Weights of a small mixture-of-experts language model, trained from scratch on English Wikipedia.
Training: a variant of SOAP for the experts, 1132M tokens, 4319 steps.
Below are experts of layer 7 (counted from 0) of a mixture-of-experts language model. Rows are named router (the router's row for the expert), down (a neuron's output weights, with its number) and show model dimensions 112-167. Each number is 200 + 40 x the weight over its row's rms, rounded and kept within 0 to 999.
Before each expert's rows: "comes before" lists some tokens at least twice as common just after its tokens as in all text. This comes from a sample of Wikipedia text that the model never trained on. Tokens count by the router's weight.

# expert 2
comes before: "|", " |", "=", "-", "The", "%"
router,236,172,263,200,211,261,260,197,185,196,161,190,216,207,169,224,166,245,190,183,305,187,260,245,126,200,182,107,230,186,172,220,196,173,180,114,175,254,148,198,246,182,203,108,239,224,268,190,221,132,179,242,212,206,218,181
down0,140,202,229,221,182,78,130,229,149,191,230,184,217,276,127,245,180,166,214,163,152,153,280,138,235,206,226,197,168,142,157,225,173,243,279,179,129,213,225,189,246,228,243,249,173,272,144,180,208,203,168,214,226,219,261,250
down1,271,263,213,238,181,236,226,197,200,275,222,194,235,232,208,176,190,247,139,237,223,237,213,227,217,198,204,202,238,205,281,191,212,185,233,174,243,185,230,216,220,217,221,111,224,207,269,214,256,253,206,246,113,210,260,195
down2,185,176,208,230,244,212,196,186,211,192,195,247,162,226,255,330,162,172,130,268,232,208,196,223,173,216,118,107,214,207,137,199,99,217,213,171,188,247,229,173,266,181,152,214,164,223,198,263,251,170,243,209,182,290,188,198
down3,208,181,185,158,225,216,181,230,203,215,168,222,229,256,276,210,210,178,232,141,227,221,236,176,197,339,275,163,231,155,171,125,183,146,259,254,233,157,192,195,141,213,237,224,208,182,117,225,245,168,265,220,231,270,218,158
down4,169,202,219,187,194,230,178,178,239,153,181,205,170,264,217,230,193,205,287,187,207,204,249,244,161,179,222,88,212,223,216,179,143,236,238,223,204,265,187,206,210,188,167,160,217,243,194,140,171,196,188,254,266,194,261,185
down5,181,215,140,245,190,160,224,209,177,164,165,227,203,252,204,265,170,194,245,260,145,196,206,181,161,228,181,227,149,179,185,151,258,183,147,192,204,199,176,184,295,197,160,266,233,172,280,195,274,266,228,141,215,196,176,189
down6,182,150,189,123,201,183,228,208,249,178,236,224,226,182,227,204,262,256,188,259,175,197,204,210,213,240,298,204,225,182,149,231,205,198,209,274,224,170,200,184,220,171,218,140,209,135,162,187,225,226,203,133,153,198,202,225
down7,177,227,182,188,249,183,122,157,254,152,215,192,120,302,223,182,205,183,229,234,223,196,188,215,268,205,248,207,118,218,192,228,144,153,111,173,192,173,217,266,281,192,213,255,222,208,189,157,179,169,125,260,187,270,151,240
down8,211,168,187,162,194,202,151,191,226,197,180,169,220,207,184,216,171,173,155,121,145,203,196,184,203,212,232,106,257,220,251,184,206,223,245,118,215,182,211,138,172,220,186,200,190,181,155,218,149,192,182,147,220,184,270,179
down9,149,188,287,178,163,253,213,255,206,159,219,200,264,208,177,255,192,149,140,379,225,151,142,127,221,195,127,242,154,185,184,225,233,138,174,197,151,235,268,230,240,217,164,257,189,186,234,169,281,255,155,210,194,253,204,215
down10,302,230,161,227,168,273,164,227,248,159,184,197,219,302,147,200,209,213,167,242,191,186,203,113,237,173,227,215,240,163,164,243,199,133,235,245,156,231,209,183,241,253,219,125,147,195,206,126,137,196,259,205,206,223,214,194
down11,229,213,188,151,243,192,187,179,266,115,119,257,152,129,196,172,273,225,234,262,151,199,223,222,191,237,199,257,254,224,220,194,206,184,196,218,140,182,218,137,185,221,216,199,140,226,148,231,183,254,197,306,230,183,219,239
down12,280,253,131,256,244,171,179,219,219,243,273,201,185,208,249,142,220,166,149,114,216,197,181,144,225,262,152,170,166,209,156,234,237,234,248,247,212,109,203,145,276,188,218,196,271,268,219,184,186,308,281,195,206,198,259,225
down13,199,141,203,161,203,171,193,237,139,174,208,218,145,221,142,181,154,149,326,134,233,195,236,160,203,149,260,229,168,208,194,191,191,202,268,251,181,229,189,111,245,176,151,230,260,190,219,224,197,243,184,183,131,272,243,198
down14,167,290,286,204,118,264,126,193,208,254,217,201,231,194,268,218,239,266,183,31,244,169,268,170,214,138,215,223,159,227,241,199,294,205,153,215,179,199,199,163,162,139,263,144,144,157,306,215,181,213,161,222,243,208,255,188
down15,158,200,211,200,224,186,217,268,186,178,154,201,203,137,214,210,245,165,131,116,219,195,182,244,215,265,201,115,172,165,175,137,244,158,179,216,182,167,188,162,141,203,181,211,267,284,249,218,173,252,194,251,169,148,268,148
down16,185,216,178,220,255,190,177,221,235,140,212,188,222,174,201,260,185,227,230,364,237,198,153,180,152,261,161,137,145,232,241,173,247,162,143,263,236,154,199,253,200,172,166,218,137,174,290,193,226,192,227,175,222,241,211,223
down17,208,190,140,185,168,224,187,286,207,179,215,125,135,186,217,226,167,201,195,206,129,238,247,188,228,174,178,218,236,219,228,128,128,204,263,187,136,242,219,202,216,215,149,141,208,200,241,203,219,207,269,199,219,240,150,245
down18,189,177,59,221,157,146,145,180,215,121,224,229,228,251,272,228,209,192,223,353,164,207,216,253,209,259,230,262,195,158,197,218,140,233,195,239,196,238,156,205,160,159,180,183,202,217,215,244,223,154,185,260,200,258,99,269
down19,271,199,256,262,198,205,214,160,217,221,233,232,197,171,199,183,171,211,196,94,204,159,181,214,106,193,226,233,131,148,189,129,212,231,238,171,127,224,177,225,192,236,176,171,256,233,254,227,227,285,223,225,189,178,204,177
down20,157,174,249,210,237,186,170,220,236,184,225,195,295,208,188,208,282,218,235,177,253,194,229,226,217,144,275,210,229,261,193,209,222,197,121,250,205,284,176,262,236,187,257,252,208,96,139,170,181,162,223,180,250,210,155,255
down21,239,204,226,207,195,223,166,213,238,240,260,251,132,210,172,183,233,174,175,88,199,203,165,210,162,179,157,192,190,161,168,167,147,157,198,162,279,225,128,221,117,221,195,252,181,220,168,206,172,147,169,204,83,144,232,176
down22,169,202,252,222,154,175,235,213,165,157,163,201,231,204,199,223,167,225,149,219,163,136,192,220,198,227,155,128,147,214,203,184,227,218,192,209,182,115,217,161,204,164,185,232,104,235,202,310,228,263,210,194,196,147,198,197
down23,188,225,126,178,169,235,144,204,139,183,168,221,178,281,134,224,280,192,205,320,144,128,273,105,268,222,212,181,160,203,232,199,238,250,232,187,151,176,191,208,277,253,178,244,222,176,128,250,228,118,160,194,195,253,186,258
down24,232,249,193,170,134,223,187,128,190,169,228,199,234,156,181,235,277,234,178,91,279,220,208,202,199,223,165,212,194,278,150,152,247,158,236,236,254,236,198,180,151,188,191,243,178,242,232,185,241,185,211,203,209,188,155,224
down25,163,177,166,148,159,192,172,225,165,251,186,227,235,246,281,187,202,250,196,193,208,208,224,269,261,202,211,235,162,171,146,105,200,117,137,184,291,219,151,224,145,116,260,159,231,167,197,199,135,201,140,152,132,255,255,208
down26,164,199,256,195,224,207,224,188,185,167,177,150,207,152,183,203,197,250,212,250,199,233,247,226,252,185,228,146,224,159,279,218,209,174,55,236,242,240,198,272,256,170,156,221,178,232,139,183,241,219,257,258,157,166,115,225
down27,209,264,187,153,133,191,208,179,245,158,217,250,178,242,144,256,175,163,172,243,174,231,301,177,179,228,230,237,162,188,180,188,234,233,186,167,237,124,211,184,289,180,239,280,200,202,224,208,248,238,233,187,187,277,192,210
down28,174,230,160,163,149,233,244,190,197,200,215,180,200,125,124,158,161,195,128,229,212,211,194,182,150,241,231,197,262,219,211,141,180,227,161,199,263,163,219,169,183,185,195,197,223,181,196,187,125,196,209,229,209,197,148,183
down29,164,214,300,221,239,213,267,177,264,170,152,109,195,226,134,184,232,223,149,217,219,239,159,128,222,247,200,207,227,271,158,198,226,201,271,214,235,128,303,200,227,164,199,172,143,194,224,237,225,240,153,267,207,223,220,193
down30,208,168,179,119,150,145,121,187,206,220,204,161,192,197,232,140,145,137,264,241,271,203,189,257,211,217,212,260,204,154,188,222,218,217,128,179,233,199,236,205,200,205,153,158,257,135,218,218,191,214,203,124,174,182,196,188
down31,195,203,277,323,187,206,237,162,256,192,189,199,188,196,154,184,147,187,187,105,214,190,186,208,132,223,267,177,204,145,249,202,191,221,280,228,160,184,174,150,214,222,193,165,179,177,161,207,213,242,135,208,232,214,195,234
down32,125,199,160,235,222,233,204,215,147,201,176,147,232,207,133,262,197,145,195,182,248,150,217,237,202,180,264,192,197,186,80,179,285,188,209,186,192,150,205,258,196,228,178,202,189,208,227,116,204,188,277,239,203,182,238,179
down33,209,153,167,215,192,236,189,164,148,181,201,204,307,235,256,181,162,153,182,100,206,132,236,198,204,175,337,154,201,137,191,193,174,166,173,196,227,225,227,209,191,196,207,150,172,316,197,171,152,211,214,198,224,234,274,214
down34,186,146,182,185,265,165,195,207,208,202,179,194,257,145,172,239,274,177,234,161,231,130,205,242,136,267,249,177,202,196,167,138,227,264,179,235,190,133,164,211,228,221,185,280,187,183,254,229,222,270,155,211,238,262,186,234
down35,196,191,124,140,214,180,224,251,172,236,206,207,232,180,214,166,204,220,165,148,281,285,158,139,254,216,159,191,155,161,225,228,164,179,171,183,244,259,222,204,244,198,216,229,230,173,184,130,120,205,227,204,184,210,168,184
down36,271,124,253,198,214,208,210,215,215,227,151,223,178,272,289,207,219,242,197,79,270,238,139,185,191,117,92,174,233,241,283,202,269,126,224,196,200,210,241,101,147,124,168,248,232,237,177,202,228,119,251,191,190,305,207,153
down37,152,286,221,212,247,195,134,239,241,250,252,194,183,183,212,256,200,236,139,213,199,140,248,201,133,210,175,181,228,185,144,255,202,287,147,229,199,136,212,248,200,176,146,194,186,222,173,222,144,237,288,205,232,203,146,290
down38,278,257,188,280,98,255,190,230,270,119,227,211,148,192,216,206,162,211,220,88,243,186,195,249,233,168,210,206,193,228,211,243,159,288,173,188,263,226,219,154,153,200,183,210,150,204,252,192,192,188,237,190,191,149,181,157
down39,168,192,201,168,145,120,212,196,229,165,118,183,148,173,217,229,242,143,148,188,223,128,269,199,227,186,177,185,168,226,276,225,186,258,241,213,282,287,165,239,194,211,213,244,212,188,162,235,159,227,237,219,140,232,196,229

# expert 9
comes before: " to", "ed", " of", " in", " by", "ing"
router,236,111,147,227,192,165,286,180,196,260,209,258,153,174,217,179,193,218,232,162,184,248,214,196,297,181,255,208,147,172,208,172,210,170,199,156,170,162,236,229,200,149,176,294,177,163,165,187,144,183,226,190,155,250,199,184
down0,210,235,217,245,230,162,204,229,236,166,183,199,276,171,151,202,189,173,181,184,155,126,234,225,215,191,209,103,139,260,222,175,97,214,237,184,135,218,193,188,174,210,217,211,169,235,236,268,242,172,179,205,200,208,203,272
down1,213,216,181,151,158,183,126,190,215,215,255,265,222,194,154,169,182,170,264,245,228,206,134,143,214,252,131,191,226,220,213,171,220,168,171,218,182,220,214,187,169,223,265,229,156,95,233,208,123,154,222,223,174,229,251,215
down2,149,184,154,227,169,246,108,201,206,165,225,170,189,258,193,194,241,171,118,369,210,265,247,225,217,198,180,199,261,176,213,246,199,169,225,174,148,187,209,221,223,228,164,205,195,193,172,115,96,189,171,170,218,191,159,208
down3,184,168,246,146,112,230,212,218,203,179,205,188,201,170,232,188,170,193,139,164,152,233,109,174,218,207,234,188,182,187,230,210,160,211,248,283,168,187,242,155,175,159,253,220,200,222,251,247,262,183,288,187,170,186,187,194
down4,129,204,182,150,274,153,227,235,120,147,161,259,169,190,198,191,185,255,120,226,220,226,211,186,135,138,266,286,166,181,212,190,183,220,160,252,166,202,195,246,208,143,247,176,258,122,115,224,174,191,263,213,182,181,231,166
down5,221,242,174,204,303,311,180,166,158,178,180,212,225,158,292,152,265,211,179,217,188,233,202,116,219,241,210,192,225,158,164,224,262,199,191,163,138,193,252,185,167,245,211,277,249,183,239,203,230,217,180,189,251,204,171,257
down6,284,181,198,172,169,236,131,207,283,254,268,86,211,207,148,245,263,227,334,181,252,211,176,176,233,104,277,239,210,156,236,188,211,173,247,170,165,222,240,226,208,208,201,193,184,164,134,241,168,199,211,302,140,172,213,217
down7,287,237,261,128,241,277,159,226,189,194,242,160,159,148,240,166,220,137,164,127,265,230,127,279,253,247,106,193,226,167,286,180,160,228,183,281,281,147,203,206,173,233,235,287,191,173,219,163,190,193,167,233,180,173,145,200
down8,206,237,307,181,280,181,149,210,147,233,211,238,246,225,229,221,136,242,239,182,176,151,265,212,154,263,202,144,215,208,128,225,200,233,150,196,216,177,228,182,147,149,173,192,260,222,124,239,225,159,253,264,229,184,248,174
down9,284,283,247,162,196,220,188,250,136,196,229,205,239,211,191,199,188,218,134,238,188,176,174,199,192,234,173,224,206,244,204,211,214,277,201,229,170,245,178,217,217,244,249,147,165,249,201,216,136,231,201,160,199,251,205,237
down10,249,182,211,169,163,178,158,299,277,229,217,214,180,194,151,223,181,229,121,137,237,172,230,256,190,175,203,230,258,198,215,187,200,193,259,212,285,189,219,224,193,173,229,227,261,223,137,199,203,160,280,250,170,299,247,153
down11,178,246,260,172,191,247,172,202,218,158,205,263,236,193,153,194,217,249,180,202,159,235,176,216,160,193,142,140,205,230,209,177,99,206,228,238,186,213,281,170,183,215,183,173,195,230,210,213,285,157,172,176,181,182,192,159
down12,139,210,310,167,223,223,188,162,196,252,196,181,221,194,237,187,195,227,216,192,219,164,214,219,174,182,223,188,111,186,205,237,171,197,218,151,128,144,145,233,211,258,227,161,185,185,199,179,166,265,222,198,129,161,248,256
down13,180,153,141,233,210,249,136,254,209,151,210,148,223,140,182,181,245,133,235,275,192,137,262,196,165,233,150,202,231,242,227,126,177,259,232,91,165,220,212,176,236,222,277,194,260,269,173,172,217,162,200,154,234,222,227,157
down14,191,177,133,179,212,212,186,236,219,155,240,259,202,211,292,235,152,138,195,264,195,259,272,159,154,222,157,206,199,202,171,213,179,134,189,207,206,204,216,239,226,162,222,218,161,166,178,236,192,204,172,156,211,254,170,210
down15,166,197,237,186,209,221,241,166,195,284,294,252,117,166,227,136,142,254,113,167,205,279,258,195,244,212,197,176,182,125,147,223,221,187,149,233,174,176,194,208,240,169,190,152,241,293,178,236,241,155,162,237,233,201,234,119
down16,134,221,221,109,182,287,137,180,236,198,193,201,171,255,201,170,191,199,192,163,304,148,165,191,160,268,178,173,185,187,204,212,193,210,250,262,181,236,214,177,171,218,158,154,255,173,234,215,282,193,184,206,195,246,222,192
down17,282,161,200,156,219,173,190,221,223,155,156,239,111,200,207,182,195,197,247,107,193,152,170,168,197,182,214,258,209,232,154,170,167,192,186,143,201,159,215,172,236,269,175,235,169,228,161,156,264,215,98,177,240,256,260,280
down18,241,215,202,221,229,175,253,149,234,203,220,143,136,210,207,191,197,122,208,242,193,208,240,194,156,162,195,127,202,266,216,216,219,233,105,217,190,195,141,162,298,213,121,216,233,203,270,217,198,155,241,214,191,187,238,252
down19,189,201,191,236,193,198,197,228,196,213,172,232,311,183,200,180,190,199,186,235,191,166,229,154,179,228,165,137,214,218,212,164,208,203,248,235,140,195,259,263,165,159,214,245,230,174,187,226,220,129,230,226,181,184,190,198
down20,167,213,174,237,214,198,248,190,186,213,232,226,213,133,241,240,221,166,244,180,223,210,239,135,201,188,131,245,246,197,219,241,210,285,236,212,185,142,195,218,207,184,213,217,107,223,308,208,212,202,176,180,256,232,252,232
down21,196,177,207,197,267,158,228,251,162,230,164,240,150,205,185,248,194,228,160,180,138,193,200,202,237,203,242,206,156,207,223,174,97,140,214,221,137,248,210,82,153,131,208,180,231,192,132,243,167,191,200,154,264,173,165,226
down22,203,240,228,142,274,198,215,130,250,183,251,263,189,188,221,193,206,118,227,183,181,217,226,261,144,148,162,184,263,194,196,262,163,180,238,241,114,155,267,182,258,195,169,181,226,244,188,232,249,222,172,246,230,138,247,214
down23,198,170,169,285,175,128,198,191,126,203,246,155,176,203,174,179,264,154,212,178,212,118,261,264,167,308,205,220,205,185,152,232,153,157,215,271,212,176,240,143,177,200,184,216,198,242,235,264,242,111,182,253,236,190,157,166
down24,171,132,156,264,146,210,91,195,144,229,229,172,287,241,256,174,235,236,163,230,212,201,194,203,257,171,273,274,296,214,219,274,229,197,221,212,249,158,199,229,241,214,144,188,310,213,204,209,244,194,194,241,165,231,217,172
down25,181,247,181,121,245,160,180,248,171,174,238,174,210,138,223,196,254,188,157,244,196,195,265,269,226,193,259,251,266,210,197,206,188,213,191,219,249,303,281,193,201,166,165,259,153,175,263,220,199,211,209,163,170,221,209,160
down26,231,270,230,247,153,198,223,254,231,193,191,233,186,220,194,213,251,190,205,271,237,208,181,85,222,234,267,229,188,171,120,221,160,224,243,194,177,167,128,164,144,178,72,194,213,235,236,151,217,147,188,168,245,248,218,130
down27,204,185,189,217,188,261,117,213,218,233,187,192,99,205,206,273,179,175,261,281,173,141,206,201,200,153,192,127,150,171,151,196,246,190,182,243,194,204,159,161,160,166,148,123,224,288,156,188,173,200,243,194,180,181,183,181
down28,224,282,267,206,200,281,225,198,240,164,301,165,236,253,195,210,201,234,219,196,117,316,228,195,305,140,152,195,124,206,252,146,242,171,134,141,187,165,156,185,203,180,287,154,236,223,234,209,221,275,175,179,175,218,199,186
down29,214,239,211,208,139,198,206,210,122,262,134,173,240,194,191,204,160,174,140,357,221,222,198,152,214,200,208,197,143,205,133,238,189,233,182,186,205,206,234,234,227,275,180,242,162,157,228,212,213,198,275,182,231,157,207,207
down30,224,127,153,161,198,205,197,233,205,203,213,271,161,157,246,191,184,191,190,205,194,236,214,295,189,242,210,203,296,106,230,145,193,194,240,210,179,167,219,154,181,166,179,207,229,267,149,161,246,145,233,177,218,152,191,227
down31,159,271,234,226,184,220,309,129,195,164,181,221,167,173,223,244,207,191,193,131,90,184,225,113,207,190,199,189,162,242,232,233,174,198,160,168,232,168,162,164,167,224,227,269,244,207,81,159,239,246,250,215,170,135,190,182
down32,216,180,257,145,188,258,279,134,134,229,203,134,237,154,214,189,201,259,164,320,208,218,254,164,195,211,199,177,174,248,142,203,137,206,167,183,188,162,189,117,240,252,210,256,201,265,187,254,216,124,197,135,182,145,160,226
down33,153,158,208,240,235,242,209,91,181,200,168,123,153,223,163,232,155,223,204,233,216,244,147,208,222,174,228,134,228,194,159,186,234,214,104,223,201,137,176,174,195,208,96,224,240,171,229,159,186,211,285,234,141,235,197,242
down34,193,134,234,188,200,197,213,134,169,178,183,162,188,237,173,175,200,262,168,291,151,211,183,208,187,188,178,180,105,163,201,195,190,178,225,227,164,202,131,249,220,235,226,222,213,216,272,137,132,190,247,190,177,193,201,277
down35,219,185,193,194,175,154,257,171,279,221,243,169,160,242,215,236,209,132,178,174,258,163,162,259,209,272,226,130,229,243,178,269,193,212,252,210,183,241,199,194,187,173,188,145,234,268,214,210,118,307,256,207,250,200,188,223
down36,212,199,274,150,173,146,288,191,194,158,184,207,217,212,229,200,183,192,174,218,162,166,178,138,249,254,155,240,107,218,232,189,202,138,196,215,144,235,183,271,193,252,179,186,203,189,234,216,193,186,153,160,152,147,192,270
down37,140,198,201,235,241,195,179,236,287,200,237,187,233,180,224,214,165,160,211,222,235,181,241,192,215,144,301,209,188,198,204,202,237,169,256,106,217,291,217,256,184,209,149,257,118,290,212,251,183,135,257,183,138,163,226,199
down38,197,253,171,171,185,295,188,175,158,222,235,228,248,308,196,167,216,238,155,322,131,248,179,131,224,145,228,256,144,229,180,284,185,147,147,236,222,199,179,207,157,176,158,143,219,223,190,283,193,245,242,235,170,248,252,200
down39,185,112,174,130,191,168,238,239,125,223,109,192,218,200,216,143,249,185,149,182,160,208,140,186,167,171,183,188,199,202,205,212,213,143,170,217,178,210,263,247,237,223,191,167,155,192,190,238,147,286,274,179,195,244,122,163

# expert 0
comes before: "\n\n", "-", "=", " The", "\n", "|"
router,257,263,182,209,187,212,205,182,181,165,156,170,250,213,192,188,262,189,169,257,129,163,143,147,178,188,219,149,122,170,244,118,283,193,182,168,262,245,232,246,197,191,199,220,122,191,173,235,156,271,225,215,202,253,209,208
down0,170,185,266,177,150,197,144,191,204,257,228,143,201,117,157,165,166,213,191,156,197,121,192,215,116,257,278,207,261,218,176,185,222,122,192,266,208,235,184,126,227,220,208,125,190,162,228,164,118,186,239,235,197,173,170,184
down1,225,139,178,210,283,152,225,173,184,165,175,206,254,212,234,231,179,207,244,209,246,171,247,195,248,201,76,220,152,215,259,162,220,129,177,249,255,196,294,221,228,130,194,219,205,162,111,149,223,207,206,251,208,141,167,156
down2,209,201,174,228,202,257,239,244,180,212,234,205,233,260,191,258,162,193,188,190,265,141,188,219,214,253,153,267,206,196,268,210,269,204,244,198,232,209,204,159,198,227,213,175,279,155,213,179,187,198,78,175,152,274,223,206
down3,249,117,263,184,259,223,144,195,127,186,251,244,231,203,183,178,243,217,161,304,169,201,114,225,154,274,204,220,275,182,248,260,191,215,210,188,173,192,166,190,112,239,176,210,253,174,231,260,150,191,190,193,314,314,209,191
down4,263,193,133,178,181,294,233,272,194,221,156,188,197,196,247,217,237,302,259,180,217,344,248,149,253,231,191,215,180,193,227,171,183,244,158,175,175,252,218,144,188,191,209,189,243,195,187,150,212,158,162,149,158,180,196,148
down5,215,193,220,145,149,154,201,259,203,125,252,209,218,185,243,183,206,264,188,259,214,222,164,190,209,210,267,194,161,169,179,177,232,110,178,172,172,218,230,210,198,160,188,203,236,211,194,145,218,207,226,229,130,200,151,241
down6,145,273,176,228,214,178,181,236,216,223,188,218,241,164,240,207,162,291,236,153,284,103,246,220,167,192,176,197,243,200,161,181,145,154,235,203,159,229,176,218,270,201,234,175,138,206,263,214,255,218,242,217,201,134,183,201
down7,248,221,165,172,163,238,211,238,196,260,223,160,127,174,179,149,171,140,240,231,255,277,134,198,168,163,193,183,235,247,207,137,228,182,172,162,161,203,198,177,155,209,208,207,233,185,156,167,137,212,156,219,119,204,146,191
down8,253,213,189,203,254,154,196,173,161,153,186,203,137,146,233,167,129,244,224,225,257,190,215,232,229,202,197,306,119,220,204,273,196,194,203,219,249,173,210,187,226,147,237,256,313,246,212,234,215,218,191,196,225,182,163,259
down9,261,210,235,173,189,197,210,234,222,253,277,153,207,165,221,309,183,242,217,114,190,171,226,288,172,280,116,191,189,189,195,244,234,213,163,172,244,172,217,195,232,218,136,210,250,159,174,223,206,196,213,205,184,219,206,156
down10,163,190,226,231,201,224,210,180,295,222,191,213,243,248,182,180,205,145,181,142,199,190,223,150,183,200,225,213,128,171,246,173,261,160,257,148,250,211,190,235,152,178,134,162,172,241,118,108,220,187,234,230,218,206,159,261
down11,140,181,209,207,234,216,261,210,279,168,235,145,229,177,164,165,176,190,129,187,122,202,264,180,137,227,145,229,225,185,237,178,228,199,123,253,166,205,185,224,177,175,182,295,203,206,151,198,179,274,184,208,258,191,231,224
down12,234,123,176,86,317,199,197,242,174,232,212,213,201,175,171,121,250,165,160,171,167,221,161,233,235,125,195,183,219,238,198,183,165,225,199,245,247,152,243,219,225,133,258,227,185,230,238,182,217,235,150,204,125,225,199,179
down13,165,268,229,130,116,175,188,232,179,165,158,137,189,198,157,211,227,200,202,106,203,191,178,165,212,189,197,261,234,180,197,262,201,167,224,188,227,146,211,210,205,260,99,168,209,166,263,188,234,248,194,185,138,283,215,246
down14,164,260,191,241,192,210,155,189,183,149,193,192,180,187,261,244,227,216,225,289,230,213,246,97,248,246,180,184,169,200,213,232,149,130,203,260,176,218,135,190,211,253,70,205,129,234,231,225,269,102,145,231,265,215,256,252
down15,251,181,212,180,150,208,222,224,226,112,186,252,157,250,245,227,113,189,198,135,143,163,203,264,157,187,207,196,138,203,196,238,221,289,153,205,225,187,221,221,141,216,191,216,116,238,155,209,216,260,168,185,109,213,188,256
down16,233,195,262,203,225,226,144,272,192,272,169,214,217,227,151,154,213,124,173,216,212,253,221,124,169,162,168,258,259,208,167,117,265,169,136,210,282,168,156,151,195,231,169,181,235,161,184,156,203,141,196,196,234,193,81,229
down17,215,235,248,194,148,186,212,208,149,196,177,280,237,206,233,166,282,190,227,83,219,151,198,211,230,175,178,172,248,165,128,187,132,266,188,151,148,167,184,172,177,278,163,188,216,209,293,230,184,195,197,229,191,148,180,223
down18,148,236,217,235,227,138,183,254,174,135,243,164,220,188,161,278,181,221,209,48,176,163,259,123,239,205,214,199,290,229,200,202,219,138,201,244,226,223,230,216,207,247,135,191,211,190,212,186,276,191,253,244,241,194,231,280
down19,217,180,159,193,146,152,253,166,242,257,184,195,238,208,217,215,190,110,210,145,199,256,80,283,194,204,191,135,239,94,150,132,204,188,196,202,166,162,186,178,250,188,217,218,184,223,247,174,298,216,178,172,195,193,204,260
down20,223,188,172,170,165,229,233,276,195,151,254,191,217,164,173,177,147,203,204,113,255,226,169,209,221,131,172,194,208,223,223,193,234,199,228,238,186,152,180,246,230,190,205,195,201,222,208,181,201,212,177,262,214,237,107,239
down21,188,150,239,156,206,263,165,245,166,139,226,197,137,237,246,212,129,232,162,231,232,211,185,179,128,195,246,184,234,199,141,159,208,133,303,256,168,218,209,129,172,184,245,192,217,169,192,127,222,213,234,188,208,224,185,222
down22,157,192,173,197,227,231,151,233,261,211,195,186,232,178,206,138,204,211,201,149,223,251,186,211,242,186,197,174,230,232,236,226,172,225,257,230,183,150,194,102,215,162,244,205,206,231,151,235,213,188,247,196,213,210,186,227
down23,224,277,153,191,243,121,196,207,147,141,192,240,184,228,229,207,205,167,252,179,208,239,208,138,268,240,154,188,215,202,266,158,217,145,225,197,60,254,239,221,299,179,227,211,200,178,159,245,209,191,244,220,193,184,272,193
down24,247,239,217,275,173,202,274,189,160,151,223,214,202,135,158,244,216,239,164,264,203,258,280,160,262,249,127,189,219,173,204,217,215,149,146,145,200,231,218,141,207,193,190,221,221,201,200,190,97,242,258,179,224,255,172,250
down25,213,139,182,199,226,189,218,215,229,145,245,200,264,148,146,265,213,132,211,273,192,124,209,141,247,185,198,146,263,200,194,200,146,226,281,138,228,175,209,222,223,191,163,175,152,208,243,201,270,132,238,227,197,224,221,124
down26,94,169,201,222,218,227,190,244,181,155,167,138,208,201,220,192,188,301,218,238,250,180,221,212,188,185,184,83,269,168,174,178,204,128,206,203,216,199,171,180,121,177,187,183,180,156,282,153,174,152,231,231,187,175,163,124
down27,189,295,162,226,212,221,147,223,189,217,206,190,110,190,196,193,213,233,148,159,249,180,286,204,157,196,123,173,227,195,187,250,265,157,223,273,199,164,154,147,220,161,255,184,262,266,257,201,186,215,190,147,241,178,182,227
down28,215,178,221,148,168,197,225,219,215,169,167,285,167,253,190,220,172,275,206,219,255,187,112,262,196,249,200,184,161,214,204,191,144,245,155,186,260,224,221,157,209,212,114,174,229,190,195,279,189,150,140,179,183,198,180,182
down29,184,208,234,209,189,240,205,198,294,195,261,233,169,210,224,205,217,138,155,233,171,192,288,187,147,228,147,186,164,176,220,194,276,194,156,197,155,226,215,183,254,201,240,203,271,202,209,232,188,132,222,246,227,171,275,206
down30,125,203,175,148,175,195,240,202,124,176,217,213,208,256,243,129,227,225,256,261,167,210,199,195,201,191,205,196,170,200,222,235,173,121,145,213,214,204,230,144,215,209,192,204,168,269,169,202,214,203,224,173,162,144,257,220
down31,243,164,189,261,148,233,264,141,229,180,195,202,180,197,159,155,267,214,155,215,241,106,215,210,185,179,186,197,140,144,202,205,202,184,222,192,227,232,195,190,290,178,169,200,175,358,283,155,123,169,224,243,267,209,181,263
down32,241,178,159,218,240,247,196,202,218,200,123,190,228,216,180,183,147,117,257,294,156,265,208,175,185,134,161,181,257,205,142,245,157,243,240,141,210,175,224,131,211,152,145,217,152,205,256,162,217,137,224,176,194,161,204,195
down33,210,239,246,176,189,274,212,162,180,188,186,114,181,190,152,241,218,193,118,139,190,205,209,239,205,204,184,217,176,117,150,218,266,188,189,205,132,206,248,149,239,182,180,169,182,169,197,289,163,285,167,149,207,227,198,232
down34,232,203,226,171,206,245,229,162,180,260,123,218,190,223,226,158,185,170,142,137,221,149,219,239,216,203,244,265,123,254,199,239,221,194,227,65,188,232,201,234,190,235,210,197,242,230,204,172,218,121,222,179,196,229,139,150
down35,211,155,173,204,207,253,278,166,208,260,230,228,184,174,148,185,147,259,182,273,176,215,219,192,225,216,196,215,237,228,207,238,128,209,159,229,241,240,248,155,134,212,230,245,196,207,177,215,186,148,200,172,222,273,226,193
down36,222,184,174,127,207,209,168,247,158,201,162,179,186,150,167,195,155,169,194,179,257,157,190,176,216,233,209,211,204,163,191,143,178,170,214,201,236,259,246,196,147,162,210,163,158,229,163,260,216,116,197,138,106,179,201,124
down37,214,137,236,272,189,185,159,156,213,252,135,264,266,226,186,230,184,195,174,187,202,153,219,257,211,211,180,119,180,201,151,165,212,88,148,204,199,211,161,199,289,210,186,218,176,217,149,207,218,115,192,186,255,182,190,144
down38,179,192,191,152,217,224,188,230,229,116,156,223,285,258,258,256,169,221,309,337,262,183,189,265,182,218,157,226,188,206,208,188,242,198,242,200,170,256,131,234,144,158,146,263,145,166,203,173,197,192,207,148,258,201,146,168
down39,136,205,148,194,200,177,164,240,209,220,199,232,197,230,294,193,235,171,220,146,192,206,190,197,114,195,212,149,200,140,218,115,276,168,201,154,249,193,209,274,156,151,183,165,244,258,236,238,222,177,201,192,112,204,164,220